python train.py --d_expert=96 --moe_layers=[0, 2, 4, 6, 8, 10, 12, 14] --router_score="softmax" --router_noise=0.3 --vocab_size=6835 --norm_eps=1e-05 --rope_fraction=1.0 --qk_norm=false --parallel_block=false --init="normal" --init_std_qkv=0.0218 --lr=0.011 --warmup_steps=200 --batch_tokens=131072 --steps=17685
Below are experts of layer 8 (counted from 0) of a mixture-of-experts language model. Rows are named router (the router's row for the expert) and show model dimensions 192-287. Each number is 500 + 25 x the weight over its row's rms, rounded and kept within 0 to 999. Numbers have three digits each.
After each expert's rows: a language model's description of what the expert responds to. This comes from a sample of Wikipedia text that the model never trained on.

# expert 19
router:477453513486507502556536478526514494503497520525489482503497515498521528463523502506531505483514484488520462504501528473491500530493486514504475497503524472499490521492487497518500508460528535482555523445494493438492543508524535517455538454491479468477504475467485479493528467494492479511
It responds to: Fragments after W. Word pieces right after a capital W in names, such as W-ain-man, W-ells, W-ag-ner, plus single digits in number tables.

# expert 16
router:487521505471503481494538495512510497485506492512504462465488490497512498482482498495542489493500448500477495483456536478501539516512521446493479502467512487513531488509470513491521472470494476536516545523495483508482492490518527527475544502479493468509477503517507499501503464510447520488
It responds to: Contrast words, id-pieces. Mid-word pieces like id, il, am, ag (Pavlidis, embroidered, plagued, Lepidoptera) and contrast connectives such as but, however, though.

# expert 47
router:536457507520501494500480446555527523466471523467529483470484517466479483500510521499503520459476500467522479525451504468472520443497508509505466497460481483516474491513494502501515477502508483518496520480474465489519507468503521517497524431508513484516501509513517529499471508543489495470
It responds to: Nationality and sports league words. Nationality adjectives and sports terms such as American, British, French, League, football, especially Major League, plus the also of See also headings.

# expert 32
router:516479493521498502492485465499554493519516502486487504493468464515462513458518523504509485484510471512513492509464523481470520515494452538487488482482491513500536521466493495528473512501517495487504525491515506431484522499486503568492536458538547438511490463464473472476488493553486501477
It responds to: Infobox punctuation and codes. Colons, opening parentheses, subscripts and coordinate symbols in infoboxes, chemical identifiers and asteroid tables, such as ft (61 m), CAS Number:, _{.

# expert 53
router:525446500574534476503521506498497491524528530494531494490493503488550457473495468496513518468500480512504509500499506506431556445511508554472496475474482479471468475465476463534503479473485485486522532491483467463506540470547498577476489488520510480524534466473491462494485466495512500515
It responds to: V, M and P initials. Capital V, M or P starting names or words, especially V (Vasari, George V, Version), and Roman numerals like XV.

# expert 33
router:516475526476500470520549493527535511507464495435445463525476482498501523481515467494513517515463486502502433466479511487501520462531473498490492476491508503520513498515472514523488474442528457520512511455467485479471546498525526529497501463487531475557511494475498513503507486518481515493
It responds to: Personal surname pieces. Word pieces inside people's surnames and given names in lists of players, cast or candidates: Schiav-one, Bergqu-ist, Mur-ray, Smith, -ović.

# expert 2
router:539483509500487465511499495495519458499500516483499497477423473487532514509524468451510534492472445462533453483457511496528503508501471522515504508478480504503507494466526486485452457525528513507493521459508490501450478473513512519444486502464485471516515502473541545493454518533486534492
It responds to: Mid-word consonant pieces. Word-internal pieces after an initial consonant piece, especially after b, p, m, such as sp-and-rels, m-oor-ing, m-ars-hes.

# expert 28
router:503512549543533446491511472541510491492487551482501519491487477473547492495471454492546547499495511480519497494434518499500534486545483494470483498475469474523471516512479502458504480482558528512489513487516527504485510471539501480487511496526508520509525505500510504496471501520492490462
It responds to: Common noun endings. Plural and noun endings or common nouns after articles and verbs, such as ways, helps, fault, members, form, activities.

# expert 41
router:514501519527518478527485490537493523454469553509483476520505538468511499472506513498481518482500492525550444495466520507499508494516488520476514453484499480468471515485482497466461463524521476525538523488477483506492485490477541528520555504512490494516493520478469504486491478505469516463
It responds to: Letter f pieces. The letter f or F as a piece inside compounds and names (land-f-ill, Water-f-ront, By-f-uglien), plus connecting words in sports and chart reports.

# expert 36
router:518472502502522457557527459518487478465496526508494495512482483469504522529503449483494515523492506496494475502513507510482496523511535517474472485509472465528449506533486478512520460493552475506525513471471455486475504470567483493469488512516551478513537470476499499517498460500521513509
It responds to: Score dashes, separators. En dashes, slashes and hyphens between numbers in scores, records and date ranges, such as 4–6, 25–20, 39/40, 2012–present.

# expert 10
router:512459476515492488485520478546534470463481498452488479501470493501495517489523499486514495520502480514507514462485537476485519478530467565499404489502466451481520530469501497501527461510500505544520477510474479476474507471479519538462543490498539474521479483466506498513503454504505495498
It responds to: LaTeX and math. LaTeX symbols like backslashes, braces, underscores and dollar signs, plus ordinary words inside mathematical prose, e.g. k-rational, group, zero.

# expert 15
router:493491531505511464514509483494506422488483532488536466469496477486497495443490483498529512493493489486522439472495499453481568514489487510471491494466488482533478485500464502521490496481544494513513528491491500495493534502496509520495547522484475477503495491510523478495486451484511519454
It responds to: Table cell separators. Pipe separators between cells in Wikipedia tables such as sports rosters, schedules and filmographies, plus semicolons separating list entries like transit lines.

# expert 55
router:494488513543491473515501447512522485470498517470518507495507473502480480517501486453527523493477485489497489503459473476504535518517476496511467494466471449510470478516443517526456451463529490531548476478475482481431499476486471503483541475498488493535503481475452498524512488503468523503
It responds to: Headings and quotation marks. Opening quote marks and the == or === of section headings, often right after a paragraph break, in music and film articles.

# expert 6
router:530456509537520499514531488519507506501456522499497467471481482465536465507505518512538503509472481484553514489448507505456514474538491512469471478462494504503477491497486463479472516485517490519500533501494490506452547477501506484491486516498528508540511498480511501475505489547523521464
It responds to: Abstract domain nouns/adjectives. Nouns and adjectives naming fields or domains, often after of or a, such as political, business, financial, economic, public transport.

# expert 56
router:516515521487519503513510497475515508471505498503479466454485495510497484475484483483529498454478457499506540506527523479501560471541528527494517450461488529471499505498468469478483522471476461477551486484502514500498493474529531495491527503532526489514514499416482500488469480504490495495
It responds to: Latin-root inner pieces. Inner pieces like qu, g, vest in words such as acquisition, inequality, ecoregions, investigation, plus spaces before numbers in tables.

# expert 54
router:481471525485488467471503487492487449485453572479544479475486498464495484492523518505509547501500463480486488481495503477496508472492479520485499494469445484498493493478451488481473502532484469501513517516497507481490504480514501507456499508562495470492531447479501464475434505518467493480
It responds to: Compass direction words. Compass words and region name starts in geography, such as South, North, West, East, Central, the south, southeast.

# expert 45
router:505536510487535469499497497495503477488478557447498470486455500516515504478496458528516517508529498511536474501477507495477544464500485491467508508465474471519510499454510491481490522491514500501520466495521474496467477471495509563493498473562481491516522493489524452501467508547475513480
It responds to: Place and organization name parts. Name-final words and pieces in street, venue, company and place names: Street, Stadium, Airport, Creek, Holly-wood, Plymouth Ar-g-yle.

# expert 51
router:525477509503522466530506508503510500500500544435464468468477489440515472512528454485532517480471497520515488522482540502512487461571469523493517516442489457462471432483487502492514450436494473508512546506474480484457507495509484490490495478530511504549487452497508503488485453486495551517
It responds to: Spanish and Portuguese name pieces. Word pieces and accented vowels in Spanish, Portuguese and Latin names: Alv-are-z, í, ó, ão, Mart-ín, Aless-and-ra.

# expert 60
router:510423526505533473522513493532511519458501528516497492488492477485491484523497503501500517525471477458535469489424504491503509499509499500488497499516491482519504509480486485465501491477510514485485518482449490490499520485492543509509502523534523459518524473467520468504487494529477536469
It responds to: Sports, music, art nouns. Words and word endings naming sports, instruments and performer roles, such as guitar, footballer, pommel, bowls, chess, saxophone.

# expert 62
router:507488497514538458518530514509500495481510506514514506510464485478545472500485453484567510479495471496532517463509512463483501472524472500502485470488488469486458477451463477453490513469518489552528502485497514517452488462535482503478521497525521441506458453476463511504482436509480522522
It responds to: Word starts after determiners. First pieces of ordinary words after the, a, my or his in titles and prose, such as Mom, romantic, derived, charges.

# expert 58
router:532452502526515444496517494482496495461508517504487437487517506490473448474486566494494489488507492526515472504492482499524512510516472494535474443501526551502491472486511459480496447520505465506517506512475504499522518490556499541510491474486483493522517528489432498508468471506480540500
It responds to: L and ch pieces. Single l and ch pieces inside foreign or technical words, such as Saccharomyces, Hecl, Zachlumia, plus Sch, Arch, numbers.

# expert 18
router:554488511480537480465505516525535470485488496501504439481485465504501456509500480508574488488469488488546493453458496450481526474505453503470478455463473470476502529490502456460493460501527482544504513481487510536457521504467519526449522505549491493500498500501528525520474489499505510498
It responds to: Scientific function words. Function words and mid-word pieces in biology and medicine prose, such as that, which, is, ar-ter-y, kin-ase, b-acterial.

# expert 24
router:503504477504531468463569492522488464478497495530520485488469483506489478494537508487487551521481452472499473496450501482514501465510483557522481497465482514514497520489481463450470503496503486501485536490499435456484518515488506523505512482452576457509468497506518495471508474526461528476
It responds to: Inner suffix pieces. Middle and ending pieces of words and numbers, especially Latin taxon endings and medical terms, such as -idae, -ensis, -en-, -al, -etic.

# expert 43
router:532500505491508481527526473500512504484498532511456507479470524490530463500480508482518556507507494504500475499445480507483522499486489511471502468520494476471482462516481474487516527474525479514491488497473462497505511522502475522487556477489481496512492506524482496529477484471479523490
It responds to: Past participles and verbs. Past participles and past-tense verbs after was, were or been, such as released, born, killed, repealed, adapted.

# expert 31
router:502467510519535484493501525501533460454492517469533454502478460493506472443491488487530556489505485481505524487523514480463525495507486493493505519472443482478497466525503484449535459477522486498498506455458481477508553496520543543482495489490482496491498474475485467491500436540503504485
It responds to: Table pipes, name starts. Pipe separators that begin table rows, and capitalized opening syllables of proper names such as Car, Bar, Har, San.

# expert 39
router:509530500529539458513522459514534470455492533490494499516454465507503510477503497509524514483484505513501485508463481510494483506492499501476487516498497515471492500508468518483511501508533496498510514487509507471512501494506502483448498468511493492532535477502470504489503481481477528451
It responds to: Verbs after auxiliaries. Past participles and verbs after was, were, to or be, such as used, led, returned, ranked, plus as in "went as far as".

# expert 5
router:526509526507521473489510458558505475488526545479473496498477482489508491502515485493528522493518451461541500500466503493497511435529485480469514500461502459472491469519482476513516451516505554510470516490467511503496491482483476511511528491514483501547500453497479489482476509537483484486
It responds to: Word-final suffix pieces. Closing pieces of longer words, mostly noun suffixes such as -ism, -ity, -ology, -ation, -y, as in Chevro-let, par-ody, Desc-ription.

# expert 26
router:540452493542507514511510486522475515454484508473522504469493460459519486475514514481549548438466517500551495488485505489495504465583520518489490485482454499507506505487467451495502467452514449550554526464451469474510497467508523530487548485509527468508521503511489527493487498505505512487
It responds to: Nationality and country words. Nationality adjectives and country names, such as German, American, Hungarian, often in party names or medal tables, plus Cyrillic byte pieces.

# expert 0
router:513505504497513459504540471538529485434456527478473456483506490484514464533505501507545521506510505461487485526447501504502508496497504504509430456489532506488522508506524486479508479518530479522502485488480504500495496502480509584479540499515528474511529485482469478513503477507474524456
It responds to: Sports/election table notes. Word pieces and words inside result tables, footnotes and legends about votes, scores, charts, rankings, such as votes, scored, debuted, released.

# expert 25
router:527488511515528463532528502492484486500504535490458491465527440450536459462497456493502517474450474476486477512476554475496528485485493499477476460470468525530474500538487510459500506471480479545469518483447482486486497498527504494493534453492517504495541516486515507477476483532494549458
It responds to: People's roles and titles. Nouns for people's roles and relations, like player, member, coach, Mayor, father, and agent suffixes such as -er, -ist, -ator.

# expert 34
router:559488527524501506548553517510512491468456547503467518512488513498535520498488474429520492473495490471497467483481497452464499499505483538471491479488504434514497504480494488462507470502530508485527522453487497507486539489529501499469519482494496485464554453514466513472506467510488468500
It responds to: Sentence-opening prepositions. Capitalized sentence openers after a period or break, such as In, On, As, During, According, plus wh-word pieces like WhatsApp.

# expert 50
router:515490505496481489525553491523494460500466517519505491489481480493537472496515467483505508503484478488510469488498541465479534484512480505483461460505492489459500495473491459465461470466520509508525548476481520464475508515528501494472553471521492501517521490491489489515460490492505547455
It responds to: Prepositions after verbs. Prepositions following a verb or participle, above all passive by, such as dissolved by, voiced by, since, against.

# expert 46
router:504480476500498479528546451502550495507484593464481485479446467486517489490500484472501527479486492497476451461441491481475483512504518500445479469482524464463470513488531495471453492476522480504503537496503505461489508485539490482496498494483514483542530489514477491521483509501478518455
It responds to: Predicate adjectives, participles. Adjective and participle endings after was, is, be, such as uncomfortable, noted, concerned, plus known, such, more.

# expert 52
router:529499511530504455509495486525521471515500568450506473496505468483491494454566502484482521530507513491534480474436491484531517476516446499498488521518448499513470489464460485478489478520506475480512518494547483502488517496490555515462498474504519499496538503493496484459493451549452508486
It responds to: Name-syllable pieces. Middle syllables of proper names, especially ard, a, as, le, in names like Bawardi, Govardhan, Bombardier, Ghantasala.

# expert 12
router:511470553493454444519517468525527502485472529505499531453472511491503513486560514494538459466496492482537478463479524467491527483503522483471510513509499494504484488535509501493517499449497504510519532485495422487481532477511507553492516458546517501539508458496473493495431486475513523423
It responds to: Infobox field labels. Field names starting dash-prefixed infobox lines before a colon, such as Born, Genus, Full name, Language, Release date, Preceded by.

# expert 27
router:525466523507519451538481495542518463476467518480510460453517445486483472494491506496497516484481510516520477471482463467493551462517512505492470481436486488511499466503476519485497480498522487549507491473472484463466502495537558497477523495509521510503485505496474485512522472474493544504
It responds to: Election and stats tables. Pipes and blank cells inside numeric tables, especially election results (Liberal hold, Labour, Turnout) and sports statistics rows.

# expert 59
router:512501514515526477500489519492484521476488518505492452444461482482502520486510498465530510495466503448494515470515505487498523464526532493473482444505510505462476520503494518469521494473491498509546527482497487472464544495511518508447502475468518477469498473513514494480482450484495534491
It responds to: Consonant-cluster word openings. Opening pieces of words like fl, pl, ex, sp, sub, cont, including inside words such as influenza, Conflicts, Replacing, pl-urality.

# expert 9
router:535474508493526490497500480555485475502512549478498462455494492483499522490519514486518519493522475502497454512430505520484494450522491506460526540529513478499531478508515464496488476508501510536488540488461438483494497515470521485513524474486512457530481466485499491494489518519484512430
It responds to: Place and team name endings. Later word pieces ending place, club and organization names, often in sports text: -burg, -ton, -ville, Las Veg-as, Norm-andy, Defens-or.

# expert 20
router:498483498552515467525507490518502518451511538491515504484531503476501470511487483473498495509500508483520500482505547515517524474529491528476469485472471464463487532481497489496484505516537479534508502486438478503452499462485532531501523456534512510500493477455490509499482473498474520489
It responds to: F and music-industry nouns. The letter f or F starting a word, such as folk, fry, Pitchfork, plus music and company nouns like album, label, film, artist.

# expert 21
router:515483519527533488503491489495495449532498541514497503460447418452528495491499459491514509492476464482507471493526477514507494480516511490459500521501490514466490476524471488491501514476475516511504494487491512463487517515482499561528508483523533482522560486496476457470453482478485525448
It responds to: Infobox field colons. Colons after field labels in infobox-style lists (Type:, Location:, Sail plan:), plus == heading marks and some table pipes.

# expert 1
router:505477503554507465519503484537517514492510522526481529450493465492535468520509471463513526456495522495521501513513483473515535494535511524479512483484505484532460508496471489488514506483517489571502498485444513462479501486496486489436509511513474481563532481499514491486507506500466504497
It responds to: Film and award terms. Nouns for films, shows and awards in award and filmography tables, such as film, Award, television, often after Best or Nominated.

# expert 13
router:530467524501519462525508508527535495496521557473481506497493451483509503475477503510532542533508496490483493501406500484449539487505517499450460473444440475539499537494462464480473509486524473519509506465478501477448482490517500548500510500530539481509488484494491493518487485526485516487
It responds to: Percent signs, plural endings. Percent signs after numbers in census and election text, closing parentheses and quotes, and plural count nouns such as people, students, aircraft.

# expert 3
router:565515482509542515527529513512507483487497515483466494470480480490499498443516466468495564486489470499507498474493500494467490489513495512483504488498464449495474511484493463487487489473476480510510540455494468477457528492537531526478503475509478461502536494488467471487500467505483505440
It responds to: Commas and clause breaks. Commas after names and places, mostly between city and state or country and before list items, as in Camden, New Jersey; Carole, and Lisa.

# expert 57
router:562482462517514479506501498509550472451498530497544518476506509458530467490493478493499553514513502502530458516472513499481501480519524505488495461484544508545471528514466465526517498488546486475507496511493475510512505480503507511472545465507483505511503477501506467514485455546482501447
It responds to: Months and time words. Month names and time nouns after on or in within dates, such as March, November, season, Year, Christmas.

# expert 48
router:527462512506539524504510500509530493481457517467515478507512498503506470480510492434536489483477514452501479491465526491454515458560478532464485512476496490524474472483498504486468518510527461525545512507486473471513522497517489534503541493524502456523516498489493482444499505546476488497
It responds to: Possessives, institution connectors. Possessives and linking words in names and biographies, such as his, their, 's, and of in Academy of, High School.

# expert 63
router:532446504500483469511517491515539491511467506465537463487508452480505485488539477517510516476474489483512457467520511477512527524515479534493466521482439474529507499458483460483509429470510469515508510472459498505510516511514525559451522456515523502507525450457452493465453447473512523500
It responds to: Name-initial fragments. First letters or syllables starting a personal or place name, often after a pipe or comma: Le-o, B-ob, Par-ma, G-iuseppe.

# expert 61
router:525460532480497495517509482514541485458455536503479441480502492457534515499534530503510500497483520474526482497476548465491516488514501492518486460503490495494473496503478519492512506466510501477468512463455483497505524478505528499467540494469526504519497497528498517462484499488499503488
It responds to: Word starts in headings. Opening word pieces like Th, ent, hold, sett, and table divider rows in sports results and statistics sections, such as E-nt-rant, Sh-oot-ing.

# expert 49
router:504473513505499500494537499517530429487494537483522506473515460504547498490537518496493566507505505476500500527495471488467516456526536519505456471470472508536506537504463489485501487500521493534478517470495463506509474451521530556479490493564502502482499508499480456485503471496501515445
It responds to: Election and stat table cells. Pipes, commas and digits in results tables, plus unit and label words such as votes, Turnout, km, days, Party.

# expert 35
router:507445508520529464516524531521525470504481493504499492470460477487465460519516487475486527453486484480477464480496494486485556496496497511473446473527461448488527498467505518480523511489477496523529478488469506508487506485514489509482491494546541499522537478497506487468465433500459544501
It responds to: Articles and technical pieces. The article a or an before nouns, plus word pieces in technical or mechanical descriptions, as in exha-ust, 5-spe-ed, f-ret-board.

# expert 30
router:516536510476541479520508514522510502507524498490496461497472474505501494470508520495515517461541506483509498493512498455485523485516479561503509507499497491529471457496475446449470479484510499501499537490480460480466526483483523522488500467484557471489528506520470479479522424525485488474
It responds to: Name syllable pieces. Short syllables like ar, ur, al inside foreign proper names and place names, such as Tod-ar-odes, Serd-ar, Hid-al-go, Mar.

# expert 14
router:548493511504491468502554464507505484528502534512494512530513482492511536469480449467544524485485456521530498487475521452529481459519502500466448432517483446480484508474493477485483513503517484535514510494486474473498494444501531489506504469524514498515521463469502518502518471532530503518
It responds to: Early name syllables. Short vowel or consonant pieces early in names and titles, such as Assinib-o-ine, Ty-co-on, Ency-cl-opedia, and word starts like co, San, bo.

# expert 38
router:552498529480488507528503499569527488498469491491508478487506440520517482471539503493523489492512461490504474506474516475505543498500495501472438491493496492470470524513498489482447488529507500521503480460484476506497513503501517516512481501492537459513504474499461472431498486512487488515
It responds to: Table separators and years. Pipes, spaces and leading year digits in sports, asteroid and results tables, such as 2003, 2001 YG, | @ Dodgers.

# expert 11
router:529485512520548514505545488512540492472480492497483484468456484485519510509513509484539525497454498470527499493468521499484493487528440531511473472511488499472487524475484458454469487471511480538504508489479503469461489478535525512496557504531484469525522486488503518510481517502523541473
It responds to: Function words, linking verbs. Conjunctions, prepositions and articles inside ordinary prose phrases, especially and, of, for, plus verbs like provide, create, prevent after to.

# expert 22
router:496485543496500481497507495501487466493500492527485490504488486499484476532514536472517513500519483500534526491440510474522501465487501513498508433435497478469497534474513526431467492496487485498548503480469486494474502463475518483513513496509556477515500466483527491501480506490491486432
It responds to: Technical word pieces. Mid-word pieces of technical or anatomical terms (microprocessor, parietal, anastomose, parapet) and nouns like development, design, project, construction.

# expert 37
router:521449527502549493503515506539480483477480486484479475501480488483499483501504473503522546491499482466535467502503501485458535516504469535492499470467510490463463527522502509523476488444491491501522504483463502506444511466500492533429525503510511498526496510475463485492492470507485497498
It responds to: Spaces before numbers. Lone space tokens that come before a number, such as after aged or a table pipe, plus year prefixes 201 and 198 and currency signs $ and £.

# expert 7
router:508503516466506508566472431522533457517496521465517494487520491465572505475499484470511532481503476492508483495481543497497496489479473489511470468485464468471503443459475487493485439481541485514521511476483513469443491488523505523465521493518468452498530491523488480496509425527503511489
It responds to: Periods and decimal points. Sentence-final periods, often before a paragraph break, and decimal points inside numbers in sports and election tables, like 5.61 and 0.11%.

# expert 8
router:507510516485530486536539518513532505484472534483522472462517467507498477489548502507541534467470527487503489513489517502509481462525471539493507495473457522521477520522482498486496431465491486489492506474501504513491462492483469561451508500495509471505534492511473493517475453487423513479
It responds to: Election-table and name fragments. Fragments inside proper names and table cells in election results and lists, such as V-at-ican, V-isc-ount, Per-cent-age, Turnout, ±%.

# expert 23
router:501471516532528465531562500513530500455505497485492514478437512484546500502498478475501499523510514475539490453485509487465497520547485487462483501467517492462473520471450510488489503466512510515502482481534511460522525490513491527488531503503484486507488479476463509514470522502495518457
It responds to: Verbs and song titles. Main verbs after a subject or to in narrative (had, won, took, began), and words inside quoted song or episode titles.

# expert 17
router:513504487479483472483511506521547476510427554469479478507485515479522494476492480453514502479481464483513511509491478458509502499495492517494472477517480481481483451486513464489503477494509454493532532453468485531487535482527509486469524467526490511514548459485500530454451454531504516492
It responds to: Prefixes and ordinals. Word-initial prefix pieces and ordinal words such as pre-, inter-, mid-, non-, third, Second, plus middle pieces like -ter- in midterm.

# expert 4
router:513495535513524495544525524530493476443452521460559482525482495459501462475532477496537523459486479504521464479482491510448526477492483484508480514477501434467534457472478511464498507478503531545519508460482477480479497497474476534501507493507520505531498483496456522504513479513518503491
It responds to: Sports team names. Word-initial pieces of team and franchise names after a city, such as Washington W(izards), Miami D(olphins), Cleveland Ind(ians).

# expert 29
router:485428491512500455496514475527480477478495527512468469487457495481510475477501482495493497465500464504537493486475503496511485477492509537515496503489459453478494498494470505491481491492484487518525501468513520497509503471524515507506527511536525458499511511488447500517498469575498540476
It responds to: C and consonant pieces. Single consonant letters, especially c or C, starting or inside compounds, such as Hard-c-over, street-c-ar, S-peak, plus nouns like field, staff.

# expert 40
router:543497518482506464486474460517531445492505534496531469445494478514518498505503477482528515516519499475511508502489497471540488437511480524490484458481508505484528487534488433482499488495496479521549491511508473484477514446507495553500529470540531483509474478479473469504468504509491478505
It responds to: Taxonomy and tables. Taxobox rank values after Class or Subclass (Gastropoda, Arachnida, Insecta), coordinate marks ′ and °, and minor-planet table separators.

# expert 44
router:498501511523483428496520510494501505485487502481532496453511523476496470516519487479525507501501519480512484489493526502466500465491484523508484497506473451481483503475501479522470477476536504510518508465483492509531546502514507549452520482511491461535521486487482486482506444509445511485
It responds to: Arts and music nouns. Words about music, art, books and awards, such as music, album, Gallery, Golden, Silver Bear, plus some common function words.

# expert 42
router:506487487505515495482501519474533493507499509485476485491465490488496472478488489497524529508478501482494515485526492503505530506521479523461464509512482441435511506466490519472469490483486505487565481442491487483493512489479527546470476484539503503490516481495507492462469483483475571481
It responds to: Spaces and hyphens. Bare spaces before numbers and hyphens in compound or model names, such as Dash 8-400, A319-100, Gram-negative, wrought-iron.